config.toml
num_hidden_layers = 12
hidden_size = 320
n_experts = 24
experts_per_token = 3
d_expert = 240
d_shared_expert = 0
hidden_act = "squared_relu"
moe_layers = [1, 2, 3, 4, 5, 6, 7, 8, 9, 10, 11]
router_score = "softmax"
normalize_top_k = true
routed_scale = 1.73
balance_loss = 0.00215
balance_bias = false
router_bias = true
init_std_router = 0.0211
lr_router = 0.000362
vocab_size = 16384
norm = "layernorm"
norm_eps = 1e-06
tie_word_embeddings = true
optimizer = "soap_variant"
learning_rate = 0.00259
beta1 = 0.95
beta2 = 0.95
max_grad_norm = 1.0
batch_tokens = [131072, 262144, 524288]
max_seq_len = 256
train_tokens = 606100000
max_steps = 3256
dataset = "wikipedia_en"
Below are experts of layer 5 (counted from 0) of a mixture-of-experts language model. Rows are named router (the router's row for the expert), up (a neuron's input weights, with its number) and show model dimensions 0-39. Each number is 500 + 25 x the weight over its row's rms, rounded and kept within 0 to 999. Numbers have three digits each.
After each expert's rows: "mostly gets" lists some tokens that are sent to it at least half of the time. This comes from a sample of Wikipedia text that the model never trained on.

# expert 7
router:540530480518492472496485484541548516476480477492475485455506500509499512487459473484512495459530546519507489477528526504
up0:451491477485481545479498497535496501523489550507490541468531514505521525497485502486434447498461468501516490470466494570
up1:545462545490495496480540481448529541507480513539516483470459529464519481504520474521518512498513494534514508529496539544
up2:516549484500514504524519499480502520550492508469503481477514454478516472499465481530461520518455510480492474491551506499
up3:527524505526449535500533513503489480488465509552538488531517492498526532486519481552473518498483517492470489493519470540
up4:532512503490487515504513522515499510475524509502490538515499532551482468447519517513526495499486520518515514539471485506
up5:499457502502513523477457505508488555481492511526513503545524505522531506493508509481459483464526488488507503532508541546
up6:533490493536529542508510502482519508492461487499513547441471521505515500488532466514516492528516536489529524482527531499
up7:482520502500551465496484465504493500484515494548542465530506512472502523460511532528468492534490484481544494495504466529
up8:462485489509513493483500481474507479496546494482480535497495523514481526502506515498464559507452541539449498483478529518
up9:512517466486522484501489554476477547544495478500512478487501499493488529513485526506473517466509560479511500530482434514
mostly gets: "that ", "this ", "some ", "which ", "years ", "when "

# expert 12
router:534493528545509534478513517475539514555468495499481489498507504545414479487467482495487498528525492477466524487468510490
up0:492502496455494535546517489521527497539492471536454505480513536538538516507490556494539547522535478478510495493515524481
up1:504489526538505504479478528492486552429499522497447514461528495520505507506479460494500505489555494484493512507480510512
up2:490494444500515515484505489484506499528454507475510493491477489514518530496530481439502462515462517486538530517511502532
up3:552477490554498523487508550510509505499498521499486516528508494535455474495485478509499494496546504498501536501530524429
up4:487511528494547496499499499499510520518469457486479455455466532497488497443467476476502467500460481503523513542490498507
up5:510539526529497551507457498525547479500483475504506498558468504507493502486493515466496509446495529508454486447478482513
up6:516509495522513514517496478492526549488497454510513503512519509505428483490528509507542472491512436503541443493485529497
up7:492523500527489498485474533488505531511508530448527510556514532531484515502471513478496484455544488539512552531466498494
up8:529545494501496487479519496535509494487477476490475476540465525472487519477483539516525504510500495498445487513482475552
up9:505493504489501493552478481561460481548492515443485492505435514501472479474519508534546474504507440528538522478493543505
mostly gets: "In ", "with ", "his ", "their ", "during ", "On "

# expert 14
router:491536468495481536543510494486466467452474511506474535485544490506470523500510510469510468496463495461493539499524502485
up0:531465450506500546484490496555465532495500503517461510537511466468471480527502484535501484548463535527466477499539476515
up1:460494475490453480501489486518508518479527508499477503474489510538485520509502526514465515514499496517496498524497462510
up2:491466433482509486476510475495488511507513472474510543455533498500510497470519551489540563525511495475512441479492505497
up3:531474520528493486473477577476515465480499483486516491507503513515501533510446519520522507507507532479507500495525484493
up4:496510509496497471521500454521508507514501439519485518487468505543532523529508521547504466510499517544516500491475523479
up5:493534507477484446485483525521455504511498523505519584472481465468476505494546517504539491514477476505554461503517467461
up6:535535505469513508485484505489504541474484480498493510475495479503477542509462501489468515501494503513522532505484500512
up7:552524495506468506467492493549502517484492465471477516500441472509509438506492536483520487506459457456490510453530487517
up8:511531559540510461501495479516512492468484507521456477553508573479482518505489526524487491510528503464533550552505488498
up9:510491494517508504517455508501535505537509504545501486467531521540463495509549522489499495516543444515493472535514509505
mostly gets: "201", "199", "198", "197", "202", "200"

# expert 16
router:525507528521509499513490447514527488493468448492513486507530490530497526495491517463511487523468525459505506522471493474
up0:561507507470486453545497456504513444504527487538512490530497550515478481490551526513521534528517505523465520535487508484
up1:501483475476527496425536467477479471504486532467536498509533506533437483545521514460495508479480537512516508470516507498
up2:522490538529479517532495499545501482477511467503514553511489455522474469513451510507477539455531498484521510515492483524
up3:465493522498539532487498480495540485507456520489528542524507485487520483511469498555446508502474529541528496482508473504
up4:504488470538523451524522487529498488492493515496493524492513491502530523449447526457474550493488477540503477523515504500
up5:493500519511494473516477526514532517498487492498482513509553489481468517505544520515485498540519503514494503535507474497
up6:466521482469451489534532528534514499528467512519521501524526534514512503518542467457546525481457471470526480493484511494
up7:467469536500521492500479499545516444544466537481523476508485465502518546549487491539505516498491462524496503485514481503
up8:503489502548506494498447503497468496485515454533538492484477502463454523490568519510511505537525515493513506482507509567
up9:490497501524462502519493506481495475514533524537515538447457477482508489509447497498544536513527519511521457440511464528
mostly gets: "was ", "were ", "have ", "has ", "been ", "made "

# expert 19
router:510488514463527487502478516498510538467507518476532528548516452525493524510512535478484480497480499501510474506505478508
up0:521489459514486483512452490494536550500509539479522513511535498418487489484545543501512484468457446471479519508506513502
up1:513552535489516506525510502488546514501514530532480513472490509481468507501466492511516513482485519497540462550528505477
up2:469541505482460469514508518534491499487513520525517565496517566475458538532474464494485486498491487457497539487471469533
up3:512481505501500504514507532498498474507489518473493472502484529486503558503486526471500525509563539511499461522522483517
up4:506495556474520489526480468522483524467497484517501520511507498489503494478512518497469515535494517465488479464552515462
up5:487546544482506517494522538460529512494532513513491499498511544528471521503482545463496526500456488504541528481502472530
up6:480521511430532507539458485493474510534530504517513472503464501482452531503497511489435495525487524480519467470523525527
up7:488484498483531508475498506465553462484500506452558485538460481523509516501496559492451496486496455508484507443478515535
up8:487476493520509493458477487496491522525515481494501494495469471472504512500469507517514518521518473511514482515508476497
up9:502532474543491484502535526477485464513480547510504502514537520560490498471502525514521457504504514463499487482468498475
mostly gets: "=== ", "- ", "Preceded ", "|---|---|---|---|", "Born", "\n "

# expert 2
router:463543485495459532517510510480494475482514502487515525453504511492509516535445495554515503493489471489514475527501507479
up0:472518520513471491462482536503525498509540482531547501538528502497504488482484516533507509468475508485472499529502515568
up1:522526498466469482518482497502500500479532490501494498510508475524504512496470495484539475481493476519510460524515521478
up2:516532463510502462520530550460498501521490497482502489481485515470488530447488473532505462550538503490514465508513484500
up3:443493473475464484506515489516497519511516515486462529471541466535453482498494483469535481543521510490553476504537482535
up4:491481498516530483538496490513537497477469493463519512488471544525550492482498521480473511511503502505512513487507456496
up5:470532486546465476509496498421461504512555508507496469488491531488546512508538534517479505523503466495482493542476492476
up6:496519505513496473500475511490506467519530454499495521507508483565509511508549496498489487500487499490464456499508487478
up7:475555508522507489484523485494495470473450467515565528519475499462555500497482497461513517529525479493516443555520529500
up8:525525498511477513506494497525497523492495511501509522505521506501504513476475483456553528490483524510490461523515516496
up9:491534477495484447521515503470514516517487511479543532493547471535525503543464499512476470507428490494505480495470517507
mostly gets: "== ", "′", "″", "Born", "Coordinates", "Personal "

# expert 18
router:489486531508454495486483490446475535487510489509483497490452499514478484436515490490458467513473498491489529511477511488
up0:459492496499526544493519510491505510522547510495508487519458530500438497554528490540506467471520537530505483480452482482
up1:475496508535505492504460489481520473502516488490489496518513553505508520529498541504512483541492508525542507514518514504
up2:526528501526512495497465501470510501496471489467492527467540484526529491453503524473501474465498477508517501464494480466
up3:469538489493526556534514477485510469487523471496542505463521470507516493536485511518458534488499525520516462513452482482
up4:491492485561521506475527489482459464518496497543463478501466441532489510443476474511468481501541511523519551492488505514
up5:440496487537486460470528498492538504463513470488463480494511515506459454490465497494438471492513543458522490538459557470
up6:498499501529487522488534505525470474517505490474525498527529478500449488453469487495496528489465494519507535463472511535
up7:501526513506542499465507493474482481517500465492435527447499492535491543499491522481511495442528468476513485519532535499
up8:502512503510501510469512472509466490480480496497482454505525497514500480516501524492531525483509439509479474522537488470
up9:458506499473468506483495528498504492492515501474515502521520508525475454484471515503497481530515513535512508497470511496
mostly gets: "Al", "John ", "Mc", "Mar", "Am", "Bar"

# expert 0
router:497530498470509484490490499471512464529498490487509468499523462513487472508505508499515514492455474484518493484521502532
up0:536531480538519546484492529497516525474506533515444533477534481536522485493520454498505509474477472486426486497524493505
up1:454494542525473502521486472506510472509462498501526512495522474510491550519495513539508510534483495509534474520501468562
up2:508474482514465498443509540456475516485511529470503517538520475475543511476494515525498484515515491501531512488514542503
up3:472450513496526508495506479482526506461523529487466506508495520462478520515463501494514486481467555471531508484524503538
up4:530496492484499496442491529504513526529510427508475532515489488475456462472470510518491512498486488505470507481554491516
up5:484501522497524515531532495476455512521516504473520500472495466519524490508488471518485560523510550515505510519489519471
up6:470495463492480473526519526509503477492508503510519506507503459484486492538482520462535468467491466499518514538503482512
up7:529496497511493487453540481483493466487502519487476492497518487503516504513466472484509517510495513529533492498506510516
up8:494546488468532515493517570493529488488484512558495511484512520522449488533447497496521515512450486508476514510496479502
up9:520543521562494452506537507499477461510524468528487541506530433506470504499546525497507484510523484518500528456488508509
mostly gets: "). ", "\" ", "\n  ", "\". ", ").", "\n\n"

# expert 4
router:485510468504463434510486459498505538482554518484504475551532510484552494527544483484474495512502488472535487509484461482
up0:555478497468537485487502449504497491516487521464474474445525456506464513528549485511459551488546536534540511559535503508
up1:497505470508501511509496493474529511487496460523505462494506461472506525536493477494508480526496492489523503539467524510
up2:514514467464496479486496481518476512488531466475449507487486494526485493521504495500488535478540541492528527485473511477
up3:535507498463499458496529502509468524483506527476509518532548499457497513494529485528464517496537512498496486507466504505
up4:485460479504486512486526491498511521484536522503518486501487492506488477456526461482506483574510481520533524499468485501
up5:534540497502508468483511485518513533507496512514468463503531495518535518555526464473480505522486507534560502484489489474
up6:502477503491482520477531464481485527474478501486484488521521520516495514493486538481479518475500498527511525517509513525
up7:522572509512518502484529435495481488516489467515458548466494498492504515482501449450526486539467481499508464471495500522
up8:468527488475486500519515473508488488442479497529473517535458501487511502518469494525479431520495507470499468530484532464
up9:544513491490482498513513503500531542500499507505531476542491500460490528506486458479472532501504484459513519541485463490
mostly gets: "″", "′", "°", ",", "50", "9"

# expert 1
router:469500515475526480495504512536442480499472507511476517456491524506538493471502453505432520515488526503529514512495523461
up0:476499494445515493521499483515532498531485536501488520465452461542517499500506516477521508488492507495525490480489540473
up1:504506487479512475446509489487499471485524479537484452559502516497497508522462515475498504513560509471482483526522474448
up2:490490505480524444531509515506509495498500500532531494498489546498524511462510510480466498478469495507529482449502527453
up3:515529525493486525538493530504505499492503491480540508506470507531515520502485519536482525493531533511494477536538547499
up4:481549537461445514458518461485468512482508531498515488493458505503472494531497500510470474465526505528507483537520528477
up5:507532489481488498555521489482502461527484504472467518519500520525484476447525480455502477490491499500542480488524505481
up6:522519531517522508540496466500509469499533511558518495522534504461511523504511494551519543494475540484507525508507483514
up7:517496488492505514505515494479453520536485486517499511496476512516486427497542538536522504474465547487473461542474498524
up8:473513462478500523515494505466465479530489516504499498541502441450525511498487514513504513558503491520553524519522487505
up9:529473508487566555519533519501514509494524453522469472521503490531517466486511515528472551513531534539486520505493480474
mostly gets: "Al", "St", "Mar", "No", "Sh", "Mc"

# expert 13
router:507522494517480483474491481473529512499493523518451492491540519469496466540515481504491489504522458461508498492522469504
up0:527467527498487538549466532478479505512436478472487511513505509499463484549488498537501487525519550543492483489451492469
up1:534566523459492509516489489502506450550476539449493502502474506475485498531509496484501449541502477442531496436533519492
up2:523510478470532520494457493466503492516509522482510454509483517482500488434564511456482490477487492502507475467461498508
up3:546506515523541555439502489494506478525476509523512487537478473537540458545501510527466505497454554515526513498480485509
up4:492500499541508502528463539504482499485491502498474530497500526528475530513508484526508511478492514537564492496524499490
up5:523494501516517473487493484483492450467492501475472514541442466508492477502509470509561495528536539506532505518479511491
up6:460491486514512465476494487460522506493473483494505505495501511531529498482525523512487488520476502530517461481434498519
up7:518490510501477504560481484507524572501508516535494515490505481505468544515519492532480473522511477481481519509553538463
up8:521581496484491516478513494474521512514490486488473537472472528534448496503540483505522519504501488452445487466543526517
up9:506543543510464468481489458521496470501457521538502509528488481507478513533521483490513448518533490504536485462483496497
mostly gets: "5", "3", "7", "4", "6", "1"

# expert 20
router:502498466511471580466542511535505493538502527504488539516519475498548479465494519542509514508501476491489530535473508512
up0:498436537516514489503496539451527464513493503480485472480496501480490502514531518494519515498466540476466509550485547493
up1:532531479452475523482537494494473480512484484511519490490487476501503466503529527507498537481554507495501528520472471476
up2:515484476494505458487499483531489486440481455486518473495527510538442495492539533549516504515529459519478487461525495480
up3:500482516508500501465484484526551459540520544506489526524462488515506468543547515487498471470487546520476502478478520491
up4:490534490440504487484473500472502456563483529508489498451503499472500488513525523459469506504527477498446465488483526503
up5:513513511590463519460528500476497507538525536485526501489487500507466455482521476481506496532498528456493493492450480486
up6:527520463485517525504515507546477505471521526441470447532467498505468506500516524507521490497469506475535533489421491577
up7:531526501507489496495544438512495465449475507492473515511574549488508490521504503531498489504512501517534516484473486465
up8:504555510514516465483540523545512504514469494528517490505516542510508489498508515550500477476516487532505490479509494512
up9:486545490495516510509544505496496470498481561467495485541483508528453531490509508500514531521506509492504489488514506461
mostly gets: "Ch", "G", "V", "g", "C", "et"